Experts of a small language model.
Training: a variant of Muon for the experts, 271M tokens, 4491 steps.
Below are experts of layer 4 (counted from 0) of a mixture-of-experts language model. Rows are named router (the router's row for the expert), gate (a neuron's input weights, with its number), up (a neuron's input weights, with its number), down (a neuron's output weights, with its number) and show model dimensions 0-47. Each number is 200 + 30 x the weight over its row's rms, rounded and kept within 0 to 999.
After each expert's rows: "mostly gets" lists some tokens that are sent to it at least half of the time; "comes before" lists some tokens at least twice as common just after its tokens as in all text. This comes from a sample of Wikipedia text that the model never trained on. Tokens count by the router's weight.

# expert 25
router,198,173,194,190,214,192,221,208,183,191,214,205,168,221,171,233,198,197,191,205,188,189,151,213,204,161,217,211,148,221,212,151,181,168,237,185,171,189,242,182,219,204,204,170,183,150,221,222
gate0,246,221,251,252,250,188,174,183,220,230,231,192,135,189,196,211,173,148,166,192,186,252,207,218,186,235,186,210,250,177,155,189,179,230,142,168,209,204,150,207,150,231,176,266,208,214,204,197
up0,195,236,198,198,218,288,200,175,216,194,183,170,190,213,188,154,172,225,212,181,196,199,260,189,194,218,203,161,194,192,150,236,206,211,175,163,158,223,192,185,196,248,190,202,237,196,179,226
down0,200,169,130,155,187,231,213,198,205,205,141,195,215,225,206,166,198,156,182,162,153,218,218,194,156,189,176,184,201,150,182,151,244,180,232,165,212,201,207,223,204,206,202,202,212,157,201,257
gate1,211,201,189,216,258,202,160,230,159,234,263,236,212,161,221,181,203,192,206,137,199,219,221,198,176,204,186,185,253,182,239,189,208,216,208,204,218,183,193,233,174,181,192,185,185,232,201,219
up1,193,203,191,232,215,196,191,141,160,194,202,200,177,189,171,189,138,196,244,216,172,196,252,192,204,177,213,162,168,218,189,172,170,237,245,226,198,194,175,220,218,192,243,171,218,131,175,231
down1,239,195,206,249,207,194,181,141,221,176,198,213,176,206,208,286,175,187,197,190,182,188,153,243,200,204,196,207,204,204,184,289,202,207,232,170,177,198,161,203,191,206,196,169,229,190,247,285
gate2,221,165,240,169,191,232,246,237,199,172,211,220,161,224,260,174,236,245,232,214,199,185,244,192,212,167,281,238,208,211,175,270,188,194,151,217,210,147,176,211,149,165,223,142,200,227,209,215
up2,186,216,231,211,171,235,243,233,115,218,218,239,208,229,169,215,221,209,227,186,205,171,252,175,200,185,237,191,192,278,185,214,200,193,196,185,238,206,198,205,234,185,202,216,196,193,207,221
down2,202,250,246,201,215,184,179,193,188,258,163,195,229,211,191,183,218,163,178,240,215,233,281,188,228,234,246,174,186,207,226,159,236,183,197,155,255,171,235,180,161,211,181,215,195,243,213,232
gate3,223,165,208,175,159,182,188,190,222,175,252,216,234,203,249,211,251,185,185,208,163,170,188,201,185,181,196,206,181,224,231,156,189,214,277,170,178,209,190,205,217,201,199,191,221,216,194,175
up3,210,244,165,199,195,249,152,190,279,194,181,171,169,203,218,191,230,241,124,190,251,229,157,208,190,189,182,199,221,221,188,239,193,198,184,167,143,214,222,179,198,185,203,162,236,228,227,185
down3,206,204,194,193,244,197,108,199,182,195,224,174,241,206,173,206,180,213,214,245,219,193,266,172,181,171,186,210,232,174,168,214,174,190,151,201,233,180,203,167,202,193,170,157,207,311,215,168
gate4,191,208,189,219,185,181,207,229,173,194,223,217,151,171,132,175,224,178,230,179,208,186,176,191,196,158,222,232,231,202,187,210,175,215,212,205,226,258,159,242,227,165,211,169,221,202,165,220
up4,199,206,141,174,180,218,197,143,250,211,259,225,168,224,208,144,202,213,218,197,188,199,176,224,175,229,220,168,194,198,193,146,189,218,199,188,209,234,196,253,236,246,187,166,220,219,192,218
down4,211,225,135,201,274,165,244,217,223,225,210,198,176,223,208,177,231,234,155,241,179,178,185,191,176,205,230,181,200,203,183,165,205,196,193,240,179,209,253,171,195,246,234,181,167,206,209,255
gate5,159,172,208,168,257,174,199,200,232,181,173,194,190,150,186,243,225,194,196,173,173,222,213,214,149,173,178,190,152,198,193,197,198,179,241,206,210,214,166,200,202,234,229,274,197,218,181,258
up5,175,173,184,154,168,253,180,175,191,155,215,239,252,191,224,182,216,184,203,258,165,159,195,182,180,231,200,199,200,212,208,225,172,191,191,206,203,186,210,222,200,179,314,210,178,152,192,183
down5,185,186,203,189,204,196,197,121,200,207,169,195,214,167,188,223,247,205,192,201,187,218,137,210,220,171,138,213,160,174,202,176,222,182,188,240,193,122,160,245,204,241,210,192,205,177,197,193
gate6,168,209,170,169,159,250,163,175,225,167,217,204,192,175,224,237,174,220,194,199,201,216,151,156,199,154,170,176,172,210,186,199,210,216,205,193,169,169,187,198,197,228,170,270,213,170,98,143
up6,211,174,210,172,193,158,242,205,222,174,218,198,213,218,127,198,206,213,207,172,217,219,212,219,235,260,196,193,180,231,190,165,183,195,186,130,230,189,179,245,159,160,159,161,225,190,201,193
down6,205,148,226,219,222,165,219,261,172,256,239,247,231,202,184,124,197,208,113,190,175,166,183,197,147,232,220,224,158,200,169,219,208,178,219,145,213,196,219,167,200,141,225,250,194,194,242,182
mostly gets: " |", " —;", ";", ".;", ");", "):"
comes before: " ", " —", " +", " −", " A", " \""

# expert 30
router,159,149,196,178,238,143,185,188,167,238,155,221,172,217,235,198,192,160,193,205,265,197,192,220,242,131,217,157,184,184,255,210,178,160,207,232,213,204,203,219,241,255,157,165,241,206,214,180
gate0,205,187,201,156,221,181,200,208,183,238,174,181,204,192,207,171,163,207,159,172,236,226,230,240,197,281,195,168,240,248,200,175,220,171,192,221,204,219,218,184,153,217,220,233,197,244,175,217
up0,233,144,222,206,150,213,181,183,157,233,189,155,212,174,208,192,200,208,218,159,155,205,165,221,162,136,246,164,209,230,187,191,209,208,229,224,247,157,174,227,184,211,241,213,222,166,191,194
down0,215,185,190,166,213,201,160,190,194,269,181,176,195,200,178,205,204,171,204,189,206,212,214,191,198,227,159,234,191,175,192,231,168,180,235,218,169,219,242,189,187,173,188,160,164,193,231,198
gate1,184,241,184,183,200,189,243,163,250,187,223,160,206,218,178,221,166,151,196,181,187,202,285,212,198,240,235,203,205,228,212,215,199,218,211,157,199,218,187,194,271,187,218,185,232,244,161,166
up1,219,179,190,205,206,175,187,228,208,195,218,217,193,181,193,157,250,212,238,238,154,185,185,215,208,190,154,170,219,141,252,211,229,189,248,182,196,194,224,154,166,183,186,216,206,158,201,236
down1,203,138,207,216,148,212,204,222,197,221,179,165,181,177,196,156,194,183,160,164,272,178,194,201,222,195,166,221,221,177,216,185,247,197,227,225,189,211,193,203,171,174,161,221,222,196,190,252
gate2,204,154,205,232,240,172,210,184,150,184,203,179,161,244,188,184,182,149,125,213,263,230,195,193,235,200,135,154,187,208,166,174,221,172,215,221,247,180,184,217,141,187,249,190,196,182,225,204
up2,236,199,209,280,209,210,197,212,183,205,258,160,191,208,179,236,233,189,160,164,204,191,227,222,177,187,198,189,216,169,189,271,171,216,234,220,199,197,270,199,264,204,202,191,177,203,266,249
down2,206,180,126,218,201,182,204,236,211,221,202,164,175,170,185,172,182,217,242,160,214,148,180,173,199,233,171,213,160,233,240,240,159,230,190,148,186,122,191,221,142,196,230,194,211,225,166,199
gate3,178,194,141,162,203,200,206,215,183,203,221,202,196,174,202,174,246,158,204,226,194,199,225,159,181,284,185,247,189,175,255,192,195,241,241,158,210,174,220,197,175,144,193,239,251,271,176,224
up3,192,213,212,234,179,161,184,218,147,221,194,180,227,230,216,203,240,206,148,209,196,192,196,165,207,195,233,170,196,184,192,189,200,188,211,276,173,210,179,222,181,251,229,196,210,198,226,202
down3,193,210,182,205,223,221,217,213,217,200,223,198,223,192,183,212,193,231,244,171,204,168,219,209,210,196,158,233,156,163,137,206,162,148,222,208,230,166,163,232,196,177,187,204,220,226,246,234
gate4,195,170,225,211,152,174,182,261,205,244,168,194,154,218,145,190,174,165,184,180,192,253,258,212,149,223,188,183,265,191,194,221,178,237,217,147,210,245,237,231,220,191,184,174,167,180,169,256
up4,183,241,197,238,244,164,223,256,151,189,223,193,198,193,231,212,165,171,172,234,167,183,117,236,171,201,156,175,207,226,145,183,196,191,247,193,252,216,168,217,191,186,229,203,172,199,164,236
down4,206,225,218,213,214,200,255,195,196,218,234,177,202,186,230,206,161,171,184,237,152,221,142,211,228,214,218,160,205,203,197,213,160,199,253,216,198,177,160,212,224,237,220,209,174,167,207,268
gate5,261,199,196,220,219,222,242,186,164,183,175,154,255,188,240,220,235,239,204,188,207,235,242,196,212,223,197,232,235,226,139,214,205,204,144,209,204,180,246,187,191,210,138,160,175,236,212,133
up5,213,253,198,178,202,204,230,234,193,214,198,179,216,276,225,196,205,243,148,206,177,231,168,207,201,218,190,190,143,200,180,207,225,235,271,197,226,240,200,177,191,216,189,172,282,182,193,171
down5,248,156,237,182,191,229,189,178,191,168,243,206,172,210,182,201,186,216,152,186,171,173,179,239,215,212,139,213,202,185,202,175,207,144,174,188,186,171,168,110,254,176,205,205,150,224,210,220
gate6,233,190,216,212,193,150,199,280,175,193,193,188,253,242,224,173,203,248,207,233,216,177,214,162,189,241,232,171,206,192,191,185,197,233,221,205,207,242,191,198,171,202,201,192,190,199,246,175
up6,233,225,201,192,189,186,231,196,227,200,176,194,182,182,224,269,190,185,240,190,216,173,212,174,229,238,162,193,198,133,184,223,180,255,268,193,216,199,180,193,207,212,212,197,222,214,181,193
down6,198,173,245,232,240,229,182,186,207,192,225,209,143,210,155,181,265,156,179,241,243,204,176,204,182,244,195,255,165,217,183,164,165,184,144,222,155,183,216,202,169,107,184,217,214,108,189,229
mostly gets: ".\n\n", "ic", "it", ".\n", ".", ")."
comes before: " The", "==", " In", " He", " It", "The"

# expert 23
router,184,187,186,189,183,229,206,219,224,162,196,230,180,151,194,213,237,172,237,189,195,220,250,248,219,150,196,197,225,239,248,227,208,165,156,218,192,174,238,145,248,212,177,195,177,187,228,149
gate0,237,193,196,199,217,256,189,195,177,218,169,209,217,200,254,167,230,207,246,230,192,169,203,192,212,228,262,255,207,197,199,215,197,179,216,208,255,173,182,161,178,174,234,151,183,200,240,210
up0,242,204,185,224,184,194,187,185,241,204,195,181,211,223,186,238,171,215,216,223,195,243,216,165,161,183,186,226,212,133,189,184,172,217,210,226,170,190,195,213,178,225,140,191,199,83,222,233
down0,195,230,245,183,181,213,234,224,155,228,224,189,213,239,187,184,171,195,210,172,186,193,168,178,180,204,206,210,228,210,217,165,183,242,174,211,229,194,167,230,199,225,277,266,175,175,200,175
gate1,215,175,264,193,221,211,216,181,206,228,195,183,218,161,228,161,205,249,205,227,265,239,183,226,180,196,160,172,255,198,229,194,203,221,156,148,200,196,215,204,219,200,184,161,166,202,151,192
up1,208,217,231,197,212,187,177,204,220,188,245,184,240,210,185,181,221,170,135,185,196,197,200,204,173,209,172,174,235,176,206,245,261,201,205,195,181,222,213,189,188,134,234,183,209,225,245,178
down1,213,215,162,235,234,245,169,216,214,233,171,241,208,252,163,176,207,194,234,193,193,186,238,226,214,149,183,199,205,251,212,236,208,180,192,196,135,207,183,200,188,196,234,214,222,213,201,210
gate2,167,142,253,192,158,249,221,178,198,195,227,183,194,182,165,220,197,238,251,186,162,241,198,187,205,199,184,162,228,216,177,194,194,237,162,157,194,239,194,211,190,173,255,182,225,195,226,206
up2,281,169,244,231,228,196,188,205,177,156,158,176,201,224,208,162,171,229,186,218,212,206,222,176,165,211,187,219,184,215,235,218,206,165,274,233,233,195,177,220,220,188,200,191,210,146,162,186
down2,185,138,182,191,144,238,185,184,188,204,173,193,199,180,210,224,161,269,250,173,190,185,170,208,160,246,204,195,184,221,177,209,215,186,254,165,180,232,240,202,228,248,207,206,255,168,267,179
gate3,215,203,206,182,211,195,162,181,155,171,154,265,201,173,226,219,224,202,190,239,226,199,180,269,188,199,200,219,242,245,172,156,214,213,154,205,205,186,200,180,164,196,189,225,173,230,231,178
up3,212,182,245,193,234,213,190,181,218,198,220,226,198,191,214,164,174,199,172,205,157,214,218,180,193,200,189,204,199,187,243,275,138,262,187,196,186,183,233,187,223,210,108,237,245,154,207,235
down3,198,237,182,166,199,187,198,186,188,223,171,143,170,210,161,210,213,210,225,212,250,228,246,171,223,188,196,250,258,232,229,178,222,192,281,173,218,209,162,237,196,166,184,176,174,209,255,169
gate4,268,205,199,203,170,231,185,210,184,196,231,206,163,216,219,186,232,192,165,186,206,194,186,142,148,258,184,211,198,229,186,267,212,195,199,217,214,170,162,145,225,172,177,218,180,258,162,201
up4,275,236,156,208,122,174,184,185,205,208,189,185,210,188,229,215,193,200,207,221,227,184,142,180,174,207,209,232,149,180,217,203,234,236,182,218,166,221,210,189,235,214,192,165,184,183,214,175
down4,217,255,194,197,201,168,192,233,221,193,186,242,206,178,200,233,200,204,238,178,224,273,193,192,185,169,228,204,202,258,126,256,151,207,202,177,169,222,163,195,190,196,235,210,190,188,220,209
gate5,170,161,183,198,144,218,177,207,226,243,253,242,223,217,226,182,203,162,160,176,181,168,236,253,141,204,207,165,152,165,191,204,203,270,180,180,190,213,284,219,207,209,171,220,241,153,208,203
up5,223,131,180,205,252,189,142,237,193,205,198,148,225,183,182,246,176,259,196,203,195,231,230,200,231,188,188,215,199,211,198,204,188,240,196,190,225,206,206,240,190,186,205,198,223,186,159,201
down5,212,218,208,186,220,201,226,176,224,214,186,209,191,210,227,193,157,149,196,224,197,203,190,181,182,175,176,191,197,194,177,241,166,191,214,156,235,186,251,262,165,188,231,204,167,232,198,219
gate6,242,207,256,247,181,212,254,221,192,204,165,185,200,274,225,133,219,211,208,220,261,186,237,201,277,178,165,188,171,238,215,256,203,156,232,214,176,147,251,231,266,196,204,202,229,172,169,223
up6,206,185,209,213,212,211,149,201,189,171,210,176,141,121,197,221,224,192,242,257,178,197,230,232,176,220,239,175,190,212,210,209,193,179,169,238,233,174,182,212,204,206,233,188,176,194,197,150
down6,189,217,262,199,198,159,251,224,192,234,200,234,211,219,180,205,163,164,203,241,236,146,185,220,224,218,180,233,189,203,204,196,167,207,269,185,237,208,161,266,243,138,184,169,170,225,195,156
mostly gets: "==", ".\n\n", "\n\n", " –", " -", "==="
comes before: "==", "=", "===", "The", "In", "P"

# expert 6
router,209,257,199,239,157,211,180,221,171,210,203,168,249,251,194,125,212,182,225,197,145,209,205,248,207,223,125,186,234,228,163,243,191,226,160,205,247,183,209,187,176,173,189,201,227,234,183,199
gate0,164,202,229,205,184,183,168,193,258,172,167,204,217,213,189,152,187,208,199,206,207,240,245,236,228,113,146,189,200,214,218,227,168,181,188,211,203,237,189,241,261,229,181,256,150,145,159,208
up0,172,172,147,205,175,199,170,165,211,209,184,225,205,228,214,169,210,140,211,179,186,216,216,173,188,183,222,226,232,217,115,175,236,231,214,188,178,228,205,187,206,199,174,202,192,259,121,159
down0,209,175,202,177,239,236,177,198,253,170,227,196,158,173,207,256,191,265,176,156,197,215,203,251,165,156,185,196,160,235,273,182,196,129,172,231,227,217,187,247,246,207,150,225,219,173,200,167
gate1,212,186,207,206,218,184,169,180,224,189,258,169,205,198,197,206,184,233,226,190,175,211,227,234,218,190,210,166,206,252,189,164,174,226,246,215,208,188,172,202,190,257,227,231,275,174,235,257
up1,142,198,267,187,262,217,199,258,216,186,210,236,247,227,256,158,197,162,186,187,152,211,227,181,233,147,199,236,189,232,221,226,183,236,185,239,215,196,254,209,201,228,212,170,209,197,159,154
down1,208,189,162,200,167,151,176,208,207,179,180,205,157,165,207,212,220,196,163,234,232,183,176,193,170,208,183,233,156,153,180,209,190,192,204,185,159,206,249,212,187,146,201,195,183,248,197,225
gate2,221,224,137,225,199,149,222,208,183,205,181,165,167,211,221,200,202,148,152,213,170,200,237,149,184,243,175,229,173,208,242,176,130,224,167,235,194,236,241,174,199,220,205,205,218,150,169,193
up2,177,201,193,201,232,257,173,219,212,192,220,141,202,239,184,197,177,216,223,230,204,179,142,203,225,228,249,249,173,166,215,175,171,188,183,183,213,209,221,225,143,207,202,276,167,216,208,151
down2,242,156,130,238,177,214,214,225,175,203,232,240,219,228,219,223,199,215,154,209,239,191,231,228,151,238,143,230,213,209,228,158,161,163,163,227,233,200,173,208,185,158,215,205,193,208,138,215
gate3,258,252,205,196,213,173,215,205,177,283,187,172,179,232,169,236,216,207,178,196,187,186,213,157,201,228,157,172,157,218,181,170,192,213,207,230,249,209,156,195,212,211,194,240,228,169,184,187
up3,205,191,228,220,225,233,244,154,163,209,205,162,221,220,173,200,142,228,184,168,233,227,163,176,223,214,243,192,167,238,201,213,220,178,225,183,229,216,155,206,212,163,186,159,233,187,165,172
down3,214,212,200,184,241,213,191,164,219,209,120,217,207,217,204,233,201,213,183,193,166,192,262,198,200,126,170,194,195,174,165,183,161,207,208,196,155,188,198,151,211,142,193,256,226,187,163,153
gate4,181,222,149,246,222,166,194,212,235,236,226,271,132,225,226,226,244,182,121,178,205,170,170,233,214,200,151,172,184,160,187,188,219,173,221,214,235,201,201,188,194,171,218,205,221,203,182,180
up4,191,184,147,190,209,234,136,203,161,205,244,245,178,180,181,258,195,216,158,219,194,177,216,218,222,237,229,191,250,242,188,193,129,178,211,189,206,230,193,214,207,184,196,176,223,178,197,206
down4,113,203,231,241,201,205,225,232,220,167,189,205,231,233,240,158,187,179,258,227,205,210,197,168,162,190,210,187,163,163,158,167,236,213,221,179,243,145,189,161,194,223,230,235,188,204,214,199
gate5,176,186,244,210,259,209,184,184,171,188,176,221,170,196,260,248,177,204,227,211,189,195,208,219,264,242,171,245,243,204,191,205,198,168,177,250,208,180,148,183,208,267,148,191,134,192,184,169
up5,195,226,180,191,152,289,194,230,196,229,202,224,206,184,204,199,198,172,206,160,208,191,130,228,227,203,190,171,225,169,227,238,172,168,214,239,135,173,189,181,214,193,225,218,151,240,210,158
down5,150,246,220,169,247,201,213,220,162,249,215,190,213,200,188,181,168,231,234,191,220,209,187,210,191,189,209,185,166,151,220,202,184,232,179,191,179,205,129,230,216,250,214,175,215,210,174,206
gate6,220,211,180,230,175,183,211,214,201,190,192,227,232,191,173,194,264,183,206,119,174,152,175,232,154,137,257,175,229,220,207,166,207,205,272,195,189,170,238,211,175,215,201,229,210,191,198,213
up6,224,264,260,234,215,245,192,229,205,177,207,231,222,195,212,184,216,167,169,180,249,201,217,250,179,241,182,197,190,234,172,256,218,145,186,188,188,224,229,192,227,219,248,122,244,285,242,183
down6,210,202,211,161,222,206,192,223,198,216,201,151,221,200,261,214,184,201,168,211,239,220,239,194,205,270,179,219,238,183,246,152,162,176,190,208,143,230,141,231,187,186,221,177,159,225,180,190
mostly gets: "ai", "ics", " other", "ica", "ium", "ire"
comes before: ",", "\n", " (", " and", ".", " in"

# expert 4
router,178,238,234,178,177,183,260,190,166,199,247,174,201,200,257,159,186,167,253,158,128,196,204,185,204,239,242,243,208,200,208,212,141,221,223,227,190,188,190,221,232,204,202,241,245,263,197,219
gate0,170,145,177,198,221,193,173,194,252,181,227,201,267,137,214,192,214,220,193,175,215,191,180,222,174,150,211,155,156,188,126,257,186,151,205,150,191,146,205,169,179,203,254,199,168,236,238,229
up0,192,187,136,188,208,156,122,213,174,227,249,227,198,205,197,247,193,230,220,224,207,186,219,183,198,233,208,207,216,176,224,179,246,222,152,216,255,226,229,178,192,160,185,130,199,193,172,186
down0,174,220,230,215,130,169,245,209,193,193,220,115,186,234,218,174,222,207,265,229,229,178,186,188,201,161,224,141,137,255,205,206,211,175,171,172,227,190,213,186,223,218,184,213,164,253,186,239
gate1,182,244,188,207,171,201,184,178,239,185,213,209,187,235,233,164,194,192,197,159,137,199,167,157,228,260,209,169,219,187,277,219,204,196,201,194,208,178,238,215,194,191,222,286,204,224,155,254
up1,236,208,178,188,213,186,186,200,223,181,237,202,134,203,221,223,201,242,265,193,250,186,229,207,193,230,222,222,152,174,189,216,245,167,228,229,181,155,164,150,176,215,221,158,205,166,177,184
down1,247,197,189,144,247,218,145,162,155,171,149,206,219,191,227,224,259,219,174,184,235,186,169,202,170,168,237,154,202,225,149,222,176,194,235,201,195,209,211,209,165,283,149,165,207,231,199,183
gate2,182,176,186,162,203,239,190,181,151,208,178,194,194,191,193,156,243,197,219,208,202,215,220,209,198,217,183,186,218,221,233,169,204,209,196,169,205,198,175,255,210,182,109,186,220,190,212,193
up2,226,184,220,174,193,195,218,191,186,209,205,161,248,161,201,193,219,192,219,200,189,229,174,175,205,190,186,191,206,190,245,177,197,231,206,229,188,164,188,212,283,197,206,169,174,205,252,235
down2,176,224,215,202,210,153,182,229,166,182,175,219,226,207,210,180,176,215,208,200,190,196,158,212,173,189,204,217,201,217,200,154,168,227,231,218,202,161,197,179,225,188,197,272,156,184,276,209
gate3,224,225,201,219,227,198,154,193,211,222,159,203,170,189,254,171,229,162,194,203,218,229,207,197,157,208,181,187,188,225,201,170,210,208,191,210,201,221,181,227,213,169,157,184,245,220,233,212
up3,208,246,197,194,188,224,217,176,174,278,239,219,178,120,244,195,162,237,165,198,209,216,192,211,209,184,136,186,205,231,205,223,176,195,175,205,188,184,162,209,194,223,257,237,190,207,165,187
down3,186,191,192,173,195,167,222,169,208,162,205,194,213,222,181,189,232,150,197,229,190,202,223,139,258,194,208,195,180,212,234,187,211,168,185,229,182,168,180,177,216,179,151,170,167,143,251,221
gate4,159,158,194,207,145,176,179,241,192,216,183,215,249,247,182,202,226,217,183,159,185,126,204,251,213,181,210,197,185,207,224,203,174,165,184,177,157,213,216,169,139,129,186,173,173,150,171,186
up4,230,196,218,202,187,204,161,224,170,217,180,223,258,177,236,237,237,236,209,198,203,142,189,211,126,173,204,197,192,273,197,204,214,176,185,232,163,186,258,184,228,225,219,132,233,170,193,184
down4,212,186,189,191,257,164,185,245,216,201,172,173,167,236,179,236,204,176,187,188,256,220,171,205,291,218,219,192,233,168,228,192,183,183,216,201,151,194,151,185,211,213,165,211,196,173,203,211
gate5,172,175,202,188,192,193,222,153,216,212,184,250,173,262,146,241,198,221,202,248,205,161,221,177,264,236,232,182,223,201,206,224,234,208,206,215,214,185,198,214,216,189,206,187,197,175,236,212
up5,145,217,191,195,209,227,201,182,237,213,194,214,184,146,206,143,181,202,253,214,207,226,198,188,143,203,182,205,157,156,207,115,133,219,180,189,189,170,258,161,181,237,256,226,175,236,164,187
down5,212,178,165,225,233,176,161,225,217,200,168,170,174,221,248,217,164,184,186,181,162,186,136,245,167,229,180,193,291,217,179,228,186,201,235,200,257,186,212,226,211,225,147,199,201,236,192,193
gate6,157,243,217,238,189,171,222,190,186,148,221,207,171,196,198,250,151,152,231,222,170,219,218,216,224,154,194,209,196,196,153,225,203,219,201,240,225,271,155,181,156,156,214,202,201,259,267,193
up6,156,136,237,196,202,282,190,193,168,209,185,196,177,147,220,234,199,208,147,198,190,177,221,251,153,214,158,151,238,170,216,183,205,196,199,189,184,138,172,210,196,190,188,178,164,209,243,222
down6,247,167,148,210,217,190,208,132,164,219,133,206,205,227,196,208,178,185,169,192,210,198,170,232,158,205,200,237,217,185,193,159,176,239,170,204,236,220,193,249,191,127,178,245,215,221,127,217
mostly gets: "an", " New", " December", " United", " November", " August"
comes before: " ", ",", "\n", " States", " and", ".\n\n"

# expert 11
router,234,210,194,233,145,207,169,239,233,235,194,180,223,217,177,218,199,183,195,182,271,160,210,178,203,239,212,105,176,222,141,206,134,216,211,204,249,242,202,209,198,211,174,191,230,211,158,159
gate0,178,208,155,168,228,153,198,183,215,191,195,182,219,218,197,160,201,266,164,200,232,154,245,215,222,242,231,200,201,157,183,193,212,242,139,153,236,154,162,180,214,191,226,198,233,158,173,210
up0,273,251,256,190,206,217,208,204,201,170,229,198,169,197,173,213,195,177,196,140,209,195,162,174,140,210,122,183,146,226,170,208,195,144,189,223,209,251,177,231,178,213,195,214,210,165,197,153
down0,232,171,218,216,183,218,242,272,250,187,218,204,197,219,203,128,180,185,165,267,174,252,216,237,164,174,216,153,195,258,161,202,209,213,212,181,194,238,206,195,170,242,178,219,199,218,199,167
gate1,179,228,193,173,189,240,256,231,226,209,238,212,219,192,203,239,195,203,227,156,257,223,155,198,172,170,190,222,236,219,208,245,225,187,157,208,173,151,201,174,152,188,183,204,233,187,227,237
up1,184,198,191,211,282,200,222,151,198,176,261,219,198,224,214,163,192,229,154,159,219,188,239,222,189,154,156,162,198,181,196,233,166,206,234,168,179,200,223,201,218,176,182,148,216,213,245,237
down1,191,213,193,213,185,184,170,209,205,163,145,164,177,148,165,247,201,204,198,213,184,214,166,144,235,142,190,193,143,207,156,240,201,192,164,190,218,181,190,225,167,189,230,157,251,190,207,190
gate2,195,208,120,158,187,192,194,238,215,210,191,174,223,257,252,156,204,188,210,153,193,178,202,259,226,222,244,150,225,214,198,196,187,243,225,235,231,213,184,238,184,204,196,232,209,221,233,183
up2,250,184,209,184,209,182,214,234,216,172,209,198,253,182,176,215,248,130,243,161,154,206,208,190,191,212,196,211,215,162,224,241,179,185,213,225,205,176,185,200,208,231,225,167,193,202,130,184
down2,180,231,180,198,144,245,184,232,170,171,258,246,204,212,259,183,237,212,197,196,257,125,196,223,196,207,154,199,233,213,155,171,207,253,226,139,176,202,205,226,157,174,195,221,138,222,233,233
gate3,208,162,231,236,225,217,254,193,210,150,194,201,232,184,215,228,179,258,228,230,255,199,144,156,201,241,198,195,218,189,166,218,199,138,180,199,210,192,225,199,132,152,205,217,211,148,203,244
up3,178,220,214,230,164,175,180,221,228,224,163,175,208,274,165,168,169,139,209,235,194,236,193,207,220,237,205,195,208,206,182,263,237,190,206,222,178,254,221,199,164,149,217,179,221,121,230,221
down3,180,178,183,203,219,170,213,122,190,183,196,260,221,200,197,179,185,227,244,190,208,181,205,190,194,238,207,172,216,152,184,219,182,186,202,269,173,159,233,218,209,244,171,245,229,217,193,168
gate4,174,231,226,184,176,208,199,248,199,179,212,214,155,241,168,216,206,201,205,232,176,189,237,222,198,237,254,220,188,207,234,156,236,239,198,160,235,162,248,197,173,185,220,215,175,227,193,219
up4,179,215,196,152,208,186,234,161,206,208,162,192,229,241,258,204,228,198,225,217,185,220,224,228,184,223,174,182,231,208,264,227,151,205,161,239,271,158,200,168,192,230,222,161,224,205,215,226
down4,208,150,241,258,147,189,185,230,213,223,221,202,222,161,225,240,206,139,145,205,254,198,192,221,221,213,170,204,230,182,140,167,179,191,198,180,152,218,215,205,192,145,168,190,194,144,179,232
gate5,234,227,232,218,197,173,171,153,194,160,175,163,178,172,179,209,224,214,179,179,189,223,152,210,160,239,268,234,194,215,176,182,197,191,195,145,226,198,165,183,150,205,183,201,231,128,143,175
up5,165,165,167,159,229,208,156,211,213,164,208,128,191,247,166,193,274,227,210,161,182,191,194,243,214,195,213,165,219,201,187,214,169,255,209,238,151,225,151,191,179,212,187,212,189,199,216,213
down5,194,224,278,216,200,201,225,162,195,111,213,233,218,159,213,231,197,217,232,207,202,185,167,164,171,232,244,183,164,208,176,201,151,182,221,165,238,250,161,167,206,190,251,223,194,153,168,198
gate6,215,211,171,198,188,277,233,242,253,199,166,181,255,237,221,155,187,200,209,197,190,207,188,266,170,210,194,232,184,210,192,225,165,229,221,172,165,238,192,264,236,153,266,173,233,214,235,186
up6,244,224,244,154,211,229,182,216,214,197,186,177,178,224,266,170,152,199,175,230,216,196,211,180,137,155,197,194,248,122,164,190,193,172,221,161,167,159,198,138,163,199,150,252,203,178,197,200
down6,179,238,227,207,205,200,146,175,187,169,236,174,178,164,203,234,210,245,192,245,204,176,149,209,240,214,210,167,147,208,237,212,227,195,167,199,189,154,164,235,175,277,205,213,224,254,221,190
mostly gets: "|", " |\n", "ry", " including", " than", "ally"
comes before: "|", " ", "|---|---|---|---|\n", "|---|---|---|---|---|\n", "|---|---|---|---|---|---|\n", " Total"